python train.py --n_layer=17 --n_experts=256 --experts_per_token=6 --d_shared_expert=64 --activation="reglu" --router_score="sigmoid" --routed_scale=1.0 --balance_bias=true --vocab_size=1032 --norm="layernorm" --norm_eps=1e-06 --optimizer="soap_variant" --beta1=0.95 --batch_tokens=[65536, 131072, 262144] --dataset="wikipedia_en"
Below are experts of layer 5 (counted from 0) of a mixture-of-experts language model. Rows are named router (the router's row for the expert), gate (a neuron's input weights, with its number), up (a neuron's input weights, with its number), down (a neuron's output weights, with its number) and show model dimensions 0-127. Each number is 128 + 24 x the weight over its row's rms, rounded and kept within 0 to 255. Numbers have three digits each.
After each expert's rows: "gets" lists some tokens that make up at least twice as much of what it gets as of all text. This comes from a sample of Wikipedia text that the model never trained on. Tokens count by the router's weight.

# expert 129
router:155147126138121108108054165106158132064154143129109091138134109133147146132093131141127118113143127141147116158130157162099153136124128151135120127112159119115129142103099136149116151143106111106136106126128115157162116141129093120138120143138135136073119143108146101121134084083093172131158118137112139099114140114086179114084070130157145114132138142120096087129116184144117144082171
gate0:111177113105134134143159127134128117121183090121108197125079127093136131129112100156109132134091160122133086166105100172102153135126137117153138101138159136118155134123110113143132104159065141132149127113114114134127133121121146107133114164146130149089122144106166089147110134111138121126149112165131136125160139128141106102093160111097185129141110150158108108129168142096191154106114
up0:117166142121149109116142148126113136051172114144135161134097108107117137129117118136135118126121127104151094151150103151113184143145137128132117128121161152110142121126117123133113096159058143122162121142120113135154128106093143130124126165163118151115135149108118082167122159132105120127157126186137115130146131146086120131107121138121170140129082144149075123129147150044157166110122
down0:150145156148117082163143138137112107137091140162115084118147117117151122122135134086114156091115109103104107117118102105104153144131102130108121115093152121132115116089166176139088090113157116164109124163135136135121137154133151186115131148151129140135121186113138088151139125157147134117132117129142137116136078130162146088130126138121126155151149086116177102117069149130113088177159
gate1:171151119177123115157100150147126151118117128149115106127118126086109089128092129142150144094114147108129110115083156151109151137123109131122132099115115132088160109101127059143127125138134120139087132136175142105140146125161152109144096156117117117130084117165142099107173138147163159102175105140133129084108130148125124160085116165137146083112137111129134134144144193155159103107135
up1:172086102134117136126168124118133101117133096115162123111176142113135103154158109118089155150130154113176142140123111107108152126158137167099129116114164125118134104112139156090148128159138127141126157118113133156126090126138112134144056101165126152146117196158146147114093120075100118118138133136106158168081133100110111078148137132138128160094131097137156115136138126110156143120095
down1:120130174098143160111124126118122120153138119138155179121080145193167170090148145147137134074100146135112148147123103125132099126119113096134159144136125151103125117110130116126086099082115144112114135113105153146186145137129165123129110126137105122131123087156131113133119125118122086116110154157117120179099133115129119129173095132139120093101175124172066142130137120133172153124105
gets: ",", " th", " Th", " wh", "th", "an"

# expert 231
router:135170173130120090076078117131107146102148141191102142141147085124120118113131153148128131146088103126138124132118127158136142106140121067108154148097154113124122163087114150113166178136139129131134126131094096099149135082134160119155131168115139126103142123078126128115103108109086132147130076159132130120120150144131172123110129164142137131126158128164110111109106166105087137108133
gate0:089119158124128161132118073140136145098143114114121053147131147113173123126137155147123107159132176117121115075141161101093145102139130136131117147103117130149105121116147136116152126150107156138109093128071093097156167159127127166150149160163137149166135108099126144094182101136127152096110159137155121146146150143094135120100114149085124143102117120131102127125125154153094134163126
up0:108114150115143090122105091153163200098143121129128109159152136128146109110122145116120074123118151115128088084137155127110167083093120140123115149110100120152127124103137123103152143113123165128127097121117083110118163137143138164144144149147116115162113143097105156082157119144122108129121130119154150162144190154103111154090102129125113104112144132141103094160151147178075140136137
down0:127134092127086180127125115162133107117133074143164134080115134136191110130106125092109102118140125109114132147126126151125195091141120142141166166113118114121174146089136153105161121116124113168086122147111148087113120089155145165130151121115118167156128145098124113122149137123112155108093138177128120162133129128137146145132170117114103105104151139111132122134140126138084072140106
gate1:101149148137121092162092091137124138141108140150103147129103078153119176100108121138123181156106132142120120092075093131149144140164114128115142134140133114093132091114096122133130170123184143072111139124093147157159192150128117120134142142092123100124106129121122119080146088138071176136118126146117138132122144144128116085113120085158129147098133140158143106127154141128119133128136
up1:103170106163144106153125164121132110132106108101083119134106101143144139103112101156158130104110148086125104136126112157132135139149141060056137166087121128106128112117133086113122138152183168102115135130117120139114188122116166104145128153156109139114143134148130102122140153123104145048144154159154106115117134118095132149137122106125146131112144121146175154146152110110118131140124
down1:067129112131145157124122177161100133126135105152155116087117119160120136126141129127104124091121109125120114097113149116142163165120150184130132153163163160135127112127148150182127143129123141140105103115125122132086120149138105112151112075089084140117180101173122099077115134098112137092154119123146089164123143133158135101155126095126129120119154118124155164114115111126075131168116
gets: ".", ".\n\n", ").", "7", ".\n", ":"

# expert 212
router:137163140121118103114125132084120150038160164131139094128153091148125146107145132158116122135135129106119087099114160127114151131130091129134194099133148128136131102121159104129125176135137119096119130153110095130129118085140089095150102129108144175125122107105134116117123119109102114119126109136154134077148154137135157151121128153170182082106132113145111140121126164147108175111159
gate0:108139167135143142094163143149107142149114150103136103157105149157153133152132108179124117096133133151149148106139121173141134192128120127128121121089154102113141119123130142104128144103131136130163096105117147117088100100113107068094128132162128146097162111108167112114154101129126107118114089102170088122111125152069117108132117101103149162105132120170109157183113118127097106096127
up0:119146059097125132178089135113125094144107115139107163133116106120076131116115166103096131167123168115112119148083120103123136101102167132130142145168132185151135113144130112160114130119142149100104124136114123177162161140107120145166132143102106105139063114101077127148136144119165148140145151132072131125133120124166161155096148131127126091142140151126145120106147109137140137145132
down0:115126166136125139105118106172108150101165105137145116114122138229117135110120102176127146135147134064117126117119143124118135156149124111124141156128153148139092085170092111172183158164115105165116125121144074098152134100121128107130144096118128131119156135087138142129126155110119130145110126106145108124156123097139097171139140122154104126121129115167110132117164120146118097153112
gate1:124157154132144105133142137112141130096164168140095120117130085110146161094116122153121126113151124123151112104099124115128101167107135158077164128136139071120150100138167123122119154122119086113157153137118119132117096111141117081100110086112129175147135176120086087112118093104107182127119107147114134082116119150158155122160127113172170121101120111141116145147149164139093127140162
up1:088126121155100154138089088116121129115110106107099180133148132151184099144097118116147125156112140146118119140124137164150144098103097099130166129143129130098124132115134155121112160159096182159117118135097145126138133097126176109115136093103180124105160132118194094126137133110154130183143148094131140107173142123099102128134145116106110100165132128162155108076131130131146137118110
down1:134120152118147115123124120146144150122136087155159120148128137111122129116161134119150164114149134128121118130150093135117091113073120147114107138128119127155109141120118093126159099135122132195137089110096178128145108149131136134105132132178111117168156131144140156076174114121109115108133132123091118114112187102124143087136130091133132194086167091146095128131115157125080083153148
gets: "1", "2", "4", "6", "3", "5"

# expert 185
router:140143130119120103081120161130134172075136092128122090166126117133136216132152140149138106153182147130148111147117153138083133130137134123112137121096100127133130145121150138115131158154132160115122130155145096130123134094126123124141126106104130185134169120132134108134148090124117114117122120104086108128088141144143138088104059120122155104108141173156092150100129143111093178126145
gate0:118136169158155158107087135079079138101098096098132100128175160151094121142118135133131112151170159151148101103132106145096094124126117112097156110127099152134144121126138152103151124119177137118158115161153127093129145164141104105161156118138141131104147091135153139124103168178128126093115142153117126121103154129111108116126153148163103124107152148174137130117198105118099111125144
up0:169104121149096146172106119123148164172110166144145151160115120120128127145162143055122089152082145126140116121134096126147129112167126128178119100162098124091125106102129103129163161160126122140088146116132146111121134146103146115137092165144136123161153132136083153111106085087156118131124129134153103129152122104130124155188078145110137105107130128105104117099141121166132124141141
down0:143107101148127126114121104159146136164131120144144120132115141128132112119149110129079128167099121087117136120174145169121105145101116149093118060141129182116129161147155127109137123162136149094080149114136150154140111130142125108123152139139114095158148161125192113118167147130130114143142092115075115166155116116146125117124124131099138094099146086146068083137126169131144136167148
gate1:156129117110114110132114169128124114125097117127134148128109132111164143152126130124116159102132134092119120072105151123111175141059125130114140133072090124073103132086130151137148149166131128165154168163100113131126179121153159124117151109106164092151128137129162098120108127119132137131141153116106123153133105156121144125092108117082108095115136151162078158127116109189105146110142
up1:162154167127108136105122174153148119109118136134139148120083116099155132162113159130126136136164111116148093075151128130124141138042187133128153120071113144106133124113149169161146109151103150138156119159112115129110127140131110117150137135090145115127122125163130132101086157116125132143126125090087161141102107177117130140123153126120115108076124158135073154116120114137084126127134
down1:143150135151163136117147116157121123135139134150072159128139141120178122146148120133149092072138097115158139144126141128101153152100130116135152142157185155104121106106149112123128105175124127123135125052153161122129047118141115121128087121120154130130117109178116105120131122152124095160119136122131141112092079119128096120162157111093146140145160136131137142103103119090145083121125
gets: "k", "ak", " K", "ov", "ik", "z"

# expert 99
router:119144153102111093114096125131140146109154161162128117122143107164096147112153155120093112182089126121158123133092110121112127131154104119128130078108134138129136116155132133085124160121127151093195126143153106091161150100132155125138123097129129147110127122080139093119132127139068145146152139143113084107138160128144145140125109152157152111111160159178131092096110170130077148093120
gate0:142120143118090114104099114107119119115101122135138151145109097158098124108132137132093127140113155175181123125128114124088154132174171118104114136128124105114140164134136165110118150096152145108125170127134151166120132114144150131111112068068130099132128151148138113116171133116109169113131102171164101114125168102174153133151100149144150110098130122119087162126104136178148118111076
up0:135159143113095131109076144127096165134154111144183127073125151153115164111140117100102125150103105195142135111133153116136102134138113158143114156139104140170097162150151142143171117116112187128182136114118092142114176151175143116153088135127098086166132147104117119142122112136103150149161137093110119165132100112153117121082125130144119117135127139123127125147133133095110127126128
down0:129174114127121112168122191151178106133137150137117118119142115088123119095110080140158145099091149141130126148162119138123099140110121138151130112081141145124134113157130136142136145137102103094128133109131105127135161128179130091097091146082128115097167142125115135082115135136150132139110131074144182125156152120088121164127167131134091132161088126114151171148115084126124097104136
gate1:107119171113117100123094128073135104120166160129125134101113120135102121059127111116122101159060138133125131173101138133161124060147150101165171094108128134120144132136152107167156128125099129124145088175171123163143142142149134105137116115136176141161166150097108147147134117155142118127115126154116114163105105124127132132138073142121115144114126141141113133094114136137130147117086
up1:138079118118115137100156129131129097098129106108106158126088113115119158157133138129089142140099186125102081142112108126100139147097160138113144141090128132083108130099129097144113134140134069128110118148108132122107188135110151141127115144112143162172127131109142108142159102120082113159122069132144176142142115163118132149161155143133120132124141149147094164142190117145119086144150
down1:127145092127145149135101098154134132087109096060099155090125107101151118119094151155090142159118093134102102166142117143138168130141130124106138143120129143118127100116152131120130153129121075154119141154127155130165102140142129092130141092079104147122092127122137132150204140114138121146172105131108162116152140163124121132105179131142160112093181126120119153125106107144125127113174
gets: " m", " p", " s", " d", " c", " t"

# expert 181
router:148163199127087117080125170142102155104157136118111130136150114115095179098148149144092107144099109103125120136119143160108130087174107104133127146111147113146112133141096172131127136120111171103137117172143084109155164101113116095147108135111151135132183107111129137143141130111116154131116117132121137105138156125100182104083096127149142101105148123143121099141144140127086143089138
gate0:113143120096169126153121125105130182171207149112085154114151156108152169166141120140137139123108101150118140133127125170131188095124138111106118072126115123100141151099141142107101108150135151106129135139113074140110097094115117091097114098097099149120184142149136139090133133097148104117137130095152118163132130126145135140107092107105127110115146123127115129157153099123106142106138
up0:155148139109142109099099179106139104129134113101139132146093126130120190155138152119147134135117106088096153102105103111112127189125114152138121115144117131135152175169149134147202129122101140136146144152154105133149122134104110106110102141127124160124116102143137092109134092098138110083143090068184141172127141111129149104127141109142124069146102122113109132155132158122112134105142
down0:130121129132145117081162130120133176114117146129111127132133150117188114134067135144179114079130154132155116123141145108124114155094175139085116124146114143124152138137112149095162101130100070115106133095117114144101127094135125144129125150142098127133125120132131078172117153106120151159125137123141116122168102182074127121164151140150138119138109149094115149128069109125155117136176
gate1:129088165174138111086114143127152150110198113150118115154116141103162127132162141167118101102127085139094107156111123103130112140106074145134126124132129114157132137140129082131153122153092161131128125141148108110130109107149136127120149104130174153115184134091092110123182100147107094122124111110080105140152172150113153127130141110112124115162181170135117141143115112143114139152150
up1:137130161122125118098125153114106150115174125117091102131125158109126143122136127164151120127124087108109112111144135083151079145110099137156099139138127092146180150164120152126141098171135142120125166152145129114150131113140099111130144099128153165132132123106127109142162136143110117107101073106094124139131200075103185125119095104117125142168142139143162145129148142141106133167185
down1:122145101136175132105130065165109122082098100196128106109125143132128113113072079148075136116157135134124166124122116115135151101096144101138148148147148162185103148174107155126147119145137198140128121124142143118140090135086108127102143111139103113159098138145179111142154113124145150153133120124106151142105099117123139139161141111132135125143153118120142152139102150109133145135142
gets: ".", "am", "–", ",", "\"", "el"

# expert 96
router:138158156111099069066088139120123146112163126168130135132165100142132138094117151154132166138110125161130099110117134158147136126143103111079167151117118138133130156088113158116125169157136134120155128125125075113142127074129120129155102155094128144118129152078125149149122120132087108129129115174136104103124177129136167104120102158100154134129152093146093130117134158079126146121138
gate0:119111160127122141126136137107102164125139121166113157115098098150132122112123131120120142135123154147136050117099144125121150139118123149117127128138127108102192163119157118132132149111152121134118080110122148139128156089135135142145125133123121140143139128071138144111151106125116154076106124163131131094143220160126160108081119119131121199150123121147083123090117147114091160140105
up0:133119139135161173115109156131147134110152114147122140119103121132087127116119144119144126149108163115133078141134154152120112148128132143135129150133128109133207205129135114136133136125152133119098114144128134146114152081140105142167140104123123162130121144073093127109117116128122154101115125142127123070124173147116141094125148143070111206141143112136060109098114136093109136134124
down0:128139071122095138132116109130152108127097152120126164151123157119099136118145140089105136146136140090123134098119138182156122112163110130181177159152124135091165120092130087133121154115125155118138079121122132121106117147097133117158133116118162153116111116151153151184177119108116134053110155129091129123141171125105137110129168143128116096124138153132130086133094130152174124116128
gate1:126107134119087101115098113123120116073136142140099137140211121098123129151131153104082179151111171146124109124121134127150139157152131112141107167139150121130123128117145141138155139120126125159127104199098117124105116093129120148141156131078146121105141096102145138139132101143078126132104113143114115123137115144154100145150123122141061170132138085158098117079138153120132153164147
up1:130151114121110169140128119156146131115104132143151168112104126137122118132098110099141142106130113084124138160116163179143124088154145166159110148147143126120128078176153135137115147121151132104124177153052101159131123120150183117140119130130088118126130127181132146131095156153169120145148123119148121122124108136117100099099118139111150117141136145067141097093105076137130112111172
down1:131107134131125166105100141091134136159162115122095108121126139183119111127117057145155165151119104109079133161106102082157115112133130134113135118105148158146148134149120129093134163130094114072112108077147121153136113154114165104142125120116093149132120128128116144165153150154197142125107132130128102083149119139115147120118163173132130130136161082171094138118102131149150131119138
gets: ".", ".\n\n", "aw", ".\n", ").", " W"

# expert 230
router:173134134153092098145118135124140139101152128120148113125091107111114130084160129137130142141129166111119090129096138116095162127145120157106142136128127108122113153133142136064156167135122171131106135183141104122115142094156125115174079129125144130090096105095123131164117146114158149126136113112116117100126135106103148167052086141172152115127134150128132130070116176122119152106139
gate0:164130167123144070135140118145108150098157136107137106073088146101129099096072076140131098130103109123125138169161123101155106155154126135075137173103124135104147140138116143115130172141125121090117142102187148140115127155142119121150117120103160150124101119129141119148111134133191133137135124147134111146114124131138127144064158152121129141087176148132106111134147145121119122087139
up0:110084125093174150131094143136120175146103131143121145127111112149099165140101123130063172112109112137103113113132090169083160088136166139156117082149156108130137126153117124200117145094124129117133107136126131121134150141126111097141098146153124110126111141167129130134131124117103157096091135109120142110142114139100132094174127159103138144122144148107099106117183101147167145136093
down0:086130114134139135135111140150131186108114128105144096141156107138130109171102169081121176125145126125099117145135113135108125119143133141140139079105160111099119112129142138166137147150126099066160132096075134146159146129118136090152139142149133094124146161103113182172124101136120100155133120160137126109158107139137119102121072105087099127128151188107116145127148112152123153092124
gate1:149122152118145112116120132136092143130162133106203123122039111129086137096129120197164164134064151115138143147119158125122149103136095168081113169122124140145136128156161133093141155121124140122109135134101136128126113150098132122096154127118128136151144122115106135136160131161129131148123106136108120104100085129128149184094118110146124109121117136098117140107162118083121155114137
up1:189110184135084141137111139128127157155102173111205138151081152113119128115137125181176170114114132095142097099118163109109154132147094148135120143138151131115112120127134183094156133148117137083117140123132149108095142120121094128147132137109099123131121146111152077125137143143151105106090138119120120150101113086114128150111127118142172127129170146119140148110128119122154110097100
down1:122155125129170104099093117091107129125138114101123128141147109144131117161103094137088092163116148126146087097090121090118125099103173131137148117139103117102142099117151100113107060108141143131115157137128120107130137144086129118155116112146176074144124115166121133138171148138095103107127133120138148158110123127201141112176163150145131124152148132142156118116128162137119116139188
gets: "up", " |\n", " un", " o", "pen", "ollow"

# expert 220
router:135148134122110085104125140146098154113123141130161112144142105137124157108162144122138131181104154138142105150118120123123152116151095112119127113123110118112127139129115159109185158143121105129149124117143121152136154114155164077123088125107163120105142153094135091136145058094134127153145145118106121084137182138146136106097147130160148104127209113125090090129127138092082162113105
gate0:124130094158119087129134162120128159122161144121146117134142129097126148159129199120133188141094138117133170132128140121125155122188144106131064094141103105124149111138139151094116142151182086113120112092127130155137164152145142104074146144099103138133128104151127111115152078116101154105134129113130117131108163145132173106172100121140129120128129123128094123116140110078123096106133
up0:114130101128148117105157170117108078112125139103164125106158095124107118182132161164134117144109141105107157111131124112178160097126124090130120082108192130149133116129116102121119081165177124170120122101108118110148157131148180118095151142115138137156140129136147113098127119170096151117139146081120134118114126134119152080163119148119104145078128120123086124118099136100147114147133
down0:137094125124102146095138130105133146114128124074148147122121122164105086120129176141180138122142150077123112095117122130142102168131116187133131167075118102093121101126135110123112150125136123150122126104137108118071157098121139130150142131154152115124126112162108159125115067132175099119103141179145118163122108121089129083120127097160152153161115141084126153159149131135144134110122
gate1:131082108111095128084126154107110148132106146136157112134121090177112077110140133124137078199130124085147120170127114127118149150151094127123141131133120078095149118126117122112188124170119114142151136126151145128158152113146163117130176107129110151150104141120110094116144111084140119128191160119136092128127167132143140138146118132146121127101148115126092118150128115125063142129150
up1:138124110132154129164099131140130125123149105137117173102130149139100159112186179117085134158150161105159139082178119136159159154133130118100149117128143120123136110109085136114126122098126133125119099116089138129131154125136127082140146128102127147144128138122086121115134131154035133105121119101169147130128147089187103155104088152135113116074126116128090117159140115123106134140112
down1:120121094150117122114115116122107131111134114132181146112137180128136137119122060126094157127197137110124142145154114160137114148133145183160166129142120110113104152155154104154169131073142086097151157168144126120108113098127140096135132115110115129136080139127128137149152093129094094113120134116148098113132130146142107103132133160066157099127106116123148087133106129178115162122126
gets: "is", "us", "en", "ens", "ia", "es"

# expert 248
router:164144134151098074127058157104122122107131193136119118196124127164130138120098145131132146118143142158119131139120129134133148119127073127132178113098146134134141183095140116113146132161134139112145114126143066090141138132122140131116130137123144127075129154095110111091140098088129143095154142161132129103133138121108161123107082134130127118141150164143089135113121159107116137139182
gate0:134164116137100133123122113123098128112124136104185137110111167192112139102129160175123125065123103146154126115107141108116140139119075111110122123129112117158169128139120147134118189098145118094130139096157133114100108114147091127141159114101083155125174129148140134125160099141133146121106109136187131104090145135091143137111126090116097114160141153091097132166142145141131159106116
up0:131140104143122136138131138131104151103099128105181129133132150187112130116135138171135155060129127134125118147095163103119168088099094107134133150154117114155160132137127153149136159114138139071127131105143113093117131118116102105124167103117095146115141132141119142138135119127146172120103108106150107144098134134116119144099109091123086082161128149083073160191148128145134158108160
down0:139154056094113121145141106166118139095146134123168151126145132105129127094163133161108136160117107158152162110121120124111131122143133121120121133116110127163138085156084150135155139121130117155138107105138119141073114107124087130135111120096147095157124076190144143133117135113120100153142139131118128110152141152120098121075200130150141138153147110133139103142113123184068137124101
gate1:104166124134113138144135096158109120132129160152139142113132122146123141133123138148179098117122135127152138143129113163124169128138152112132143122121122129133099168124155158135123151122086152108128153108162145109118152117090132088098074151146094137142151124106120111150117079164113113129157113091164161125139129173107083129129160134063136116135110152089136112115128146107139205145057
up1:196087153118175119141142127122143129135165087139138116119120127089131156141120138086114124139151105130125129068080141093131113153118119153110097100106136079147140057140087132096102110126160132165134092125133124136150116146142068133152137088141164117113125149152128167129142177122151132135126138166102128132131141111134152143126138148162138163084136129164130131152142122140122105092126
down1:142109149123110129132139091176144143141119107138110152153114152134106128154136118129113165114146137129109137089139197101144121165138171095134100125108130199112108100137124105136124145139115115148094151154160167152106112127153088166150124082090124130122127098109159119081144153138106146189099136135148120123101124145064126106127119122119145111122160117147150134128170150119100103098098
gets: ",", ".", " that", " which", " who", " where"

# expert 216
router:124166115137127111103131167119093129078149131148144100143131085137099154121156154150128124155111143150110132124120160125099108118128102104143153132108128103132135113124141135107177201128121119080147098163113095123138111120179112131143155117120144173134119096129139109119122142117089140152160153153159123086111172141117176141108103168143159057121122151126097112085130127120097145105132
gate0:179132090101158109102088165161125114151141137130157133089119141148131123120163168131133124113140160132167131166140129119142119131141088110108127088126109121147151121128137106084139142111132134113147132148112111099130107137123110091132150118102101129142128095102130156105062140132169113153205111131108153127096141098170149135153094164112153148124113121127157081116141087137189118126132
up0:116133112143073106129130092119133146140161116144119137127114138079124130163122123118084105080073126108155147109081166117104119135152161141112124174119130153139147125108115127137139111129113122147123113074128113152110137130125144115091123101132154152143115135122175159153108120122117104119111145180177128094161082105113117111142138137116146104150158121097142148159107172148050143097119
down0:181124149089095124117119140105169157098143130132127144133119122123104072125131126105142075118092103129141138132125086165106096154133123133147163148123158114133100118118114202149134152128124131140177126106122117118105123121179161109126134152122147160129088129125130155135116139113165121129108140141154109112151105128091113141097134114118134147167086105110051113143138128137193130161143
gate1:143118153132113092132140143171129129110120125133151086179147091150088133126116134148128109166145135118075136071123152100093123098120122130170089148138149117159140090147151145094158152136139121106183094106121165113116114154135118114157126118138152145142076049147134122158123119144104110163109162148145119105126145140117125131111113136136093139099131170144107100082134101132103119131141
up1:109123129129151150123118113102132154145122122109097173094133152133158131128127127117130136068111113130170142178124087146171152133141146129091161109118109134088141156124107097166101098123129114139098150140140075131127147106141148142126142131118122116103199226095119170097136133118137139103126107097115148130125108106147123113147141108130170129135126066103143144165118130149133136129124
down1:114089133106114177123141104092134144128132125105158153080164137136079089111174113129152119100126140167120108123114110137145139148175078111130132096120133134170131111146163145153151117104168146138196162138114168124124090117132153122154122091113107106134159133094104141127144134145122122141115092123109108186127131123118126119128119160129113156094136109187090103135102093122147138103120
gets: "1", "3", "2", "4", "0", "5"

# expert 143
router:119158142110063103099096121103162125116141149107114111133197118157149159112140097145133126130113133090132134122093144119117137136143082095117184094119128129116161133117103111128155145143150171115153123153148101136119146107132122087160114118148136108115126095110151147093147104113145165122136110158126092106110125091135155195088129130146124121135140154144114129076133174157115178119142
gate0:125150145123133112137093116075137118124106110123186120128151104120130166091106124157104110140120141089139144163122125137108118105151138115095152115146121108157150089126128126140116130177130156087092109154139132148096126134135097122133138111131128142122150164133127093121159111124166140123132136176141081110166075103114137166096117186111163116156115107135120078169171183139099142106135
up0:134108099122145126108099160127115125122094147170151140115169112144116159088094138135139078117134158103153137161109140130129112120117136106075106094162170138117128088105121124147117132173130131125124108176141095131098112170141105140137143079156117134137133135127128106110137126128137149138148122159138068135168121076089172137091114157142160134133122093115126112143170180180129133115112
down0:124128157096143131145141095102150130162107124145137112110122134164109155143140207142084135097108115100113139097116118133161124151124122094160129135107128136181122132108118090133121151115133136097148106075109156145182103150157139107094132102127130100123143053155127101142160158113144138103151132128144125133145104123154109131138144133149105127107117090148121136140218134116144131120104
gate1:152142123102130138117112168120154179159105148152101117130172126174154134105076134160127125120140114094145176096116133123121112107105145136185146129117123138125106126111109157124145132155160108090125110116149080114145087157095135124168146118121147125103130065134152106135131118081142130098109128174108116079180127119142146152119114124116115170093127114077121124141167130139120129156141
up1:144158127149121089129120109107132064136132175116126125136154147115135138128136136155115114160137159078137115133149123114123103167134103119147099132129145088118151131106121159114102129101099142120105144130110142122166116101115087190190149153109120136181103158120114093145151117133106134110120147117111123127093168088129179156127188140112135109150132105133113166108109158137071144108142
down1:099082135105148130139114123110126107104079140126141126116128091099127146139136119134099129130164136148101164095130128155150117112150099132134145119154138147107131168135104188117114139109113107180118134115104132091157086110149094124131112123132166132201094114151137158113193140100121166107164115091120155151136088127104116117161123147089108100147121152133143112153142167107143173115111
gets: "p", " p", "c", " c", " app", " comp"

# expert 199
router:154139155151129086106110129116150133104123178150104113163159120156115145127097146143082157133094148115125106156058160143132130089119134129111131137119120117097115153103111120116144142164120128094147091129109091098136128123119104101132143158128172154074124115067125158155131133100144132121175123166143131126138118101094145166128095088156149097152144114127079097093120152129115141153127
gate0:118097120108109115136113154125113139106095185135113124123179129126123126155054114146166121144127114106130135125067126129136093104153092118085151115145129125110100142090101122130122159135125083105163137134125137122146122146108111092120164166121138160149121086104123135126200100113143178165144126140132126088127149123120187126117115113151126124155161108096168133134119137117093136104149
up0:150093121136110112188114106155169101159134106137117129134115129089132141098138133135093044109183123126135127110127115113092150140129130131131130111089129141090119136146135073104105104124131098127087137163130134138103141162153148131125151125124164165097164169144148085124148124162100116104120122120150128123130138114091116153124156115126161160142077111115135137108151190139133090112128
down0:127128130122147122102119165134136074097135151138085136142080128134086101110155127117151123079117121119113148130148133089123164120135073132129123136142111128106140126099146126136152122150125132106076169156112128172143140139132127118115149140164104130139154144154115120102110149151085140116217111103101112096124166093105143143125103108143186147142098145096136159096133128107136110129181
gate1:151145122171126141132156162125078167105110136080134083145138114085145150127113117129098135122099143071093175132133137150130119082115149157116135127116121134133133133143147118116120142169117178143104119104091163132132128107148125079139127169130133121134123124071118152114071088146113118114128099136075161164135105164134171144109131161132156157125112128132083138152131132134107151151128
up1:141104128103132120120100069114187118138156106168132143123139142128137108108143174124154089117149120139176069123105103101101121138176130083147127130126144127134130110138102129146119096116136075142153140125163120112145145178128137180121145082091097125153123167170135119156171144142116142106116171120151126090118151075162119117126119102105117115113116098099146118118129131134151144111128
down1:107164087121129114137142128145088111129117153118097096118127121185147160100063108101081140089127109115098139125129134129123135100163157174143143128144142151155103119114114152157139128131145149123117121141117176164122136139149115145128130153097164130184138103118120102150112120147132104116139120141123149149160083151135137114102117137136129111124147100155147099089064140156053096116146
gets: " he", " that", " and", " He", " which", " who"

# expert 228
router:166145164102127060089113153053140143091140128150136132144145092120118155146148155141120112104096119132119105126136140160133154110134101141122147112105173115127152169101120144128150137180119130075169137136134066121159145101123115142153109139103133126076142151096131147108128112117133085117175128116129122096111147111116161127100101154132128136135145133126070134128122170117112143139148
gate0:142110154156150146105124134169120149127144157191113089088132142105115154116090104165166106126111126110157099071119056145130131145067160118109124104110133152154171146147124105171146128173150153135138129116116141156134171131096107108112116123153121113107118107136164127117087105132133137131144109140103137147111114137098166143135167147137160111122139108141091144161161155128127141124107
up0:155110150135160120090120143159120149143129153173124108081139138122114147128108140170144093123119135095172111107121087144134132143072154125107133109116144155162179152139135113179147140169141147129140139107134123158134167106111105102106131134156100104105117090138140106097096101153115138134134089107097148153099078120108165133149162150133156111124146125145081160181135166135133147118107
down0:138096096133146114134125147187124125129137128145130100147148130132158072133089152087050135114140107126114113153096138148111119132145116126122101115115146101122127122117139158161114181107153121216126123155142171115118150153131114101082129128099142117154160095122142119157132097146124123117122132154168110129115118133113120144098179117172135097128123141138148090074104119104145151130125
gate1:155153138201091100136127151123124147134113101133129123105121119091136134107108099135114085101120121069112133091143106113127141124085147119142171160105124176103161125089132135160165117131110144131159104145139132140138166139130136121105142172132126152113160120145128116137175137056142119107119126082127116123095147144120152196152106166124109116129117136163106124149157157147158129129136
up1:176147115175099102115119149116131144137113113152127126125136104076113127108104120145123102090128122075108125108132110125144132103102152126157164137087130187122159111098147124163174084142125156133171092143127111127164168158135161116127135201133127145119131127151116127139166130071149105103124119094132111117084166131114171169148101159111106117127123122142107132140144146148151122121128
down1:163089121085112141093115090157107125168132169104096152166101083124155127118154091097079100179137147138099106125111129084111130146125108153120137094112129135084123137152090171132135120160145159107125119108128138133154150122108126133079134104100154155113138116115140143128127112081119143123211149115141110157131133105115120097144125162121130141133139133113144152139135172141164129155125
gets: ".", ".\n\n", ",", "\"", ".\n", "\n\n"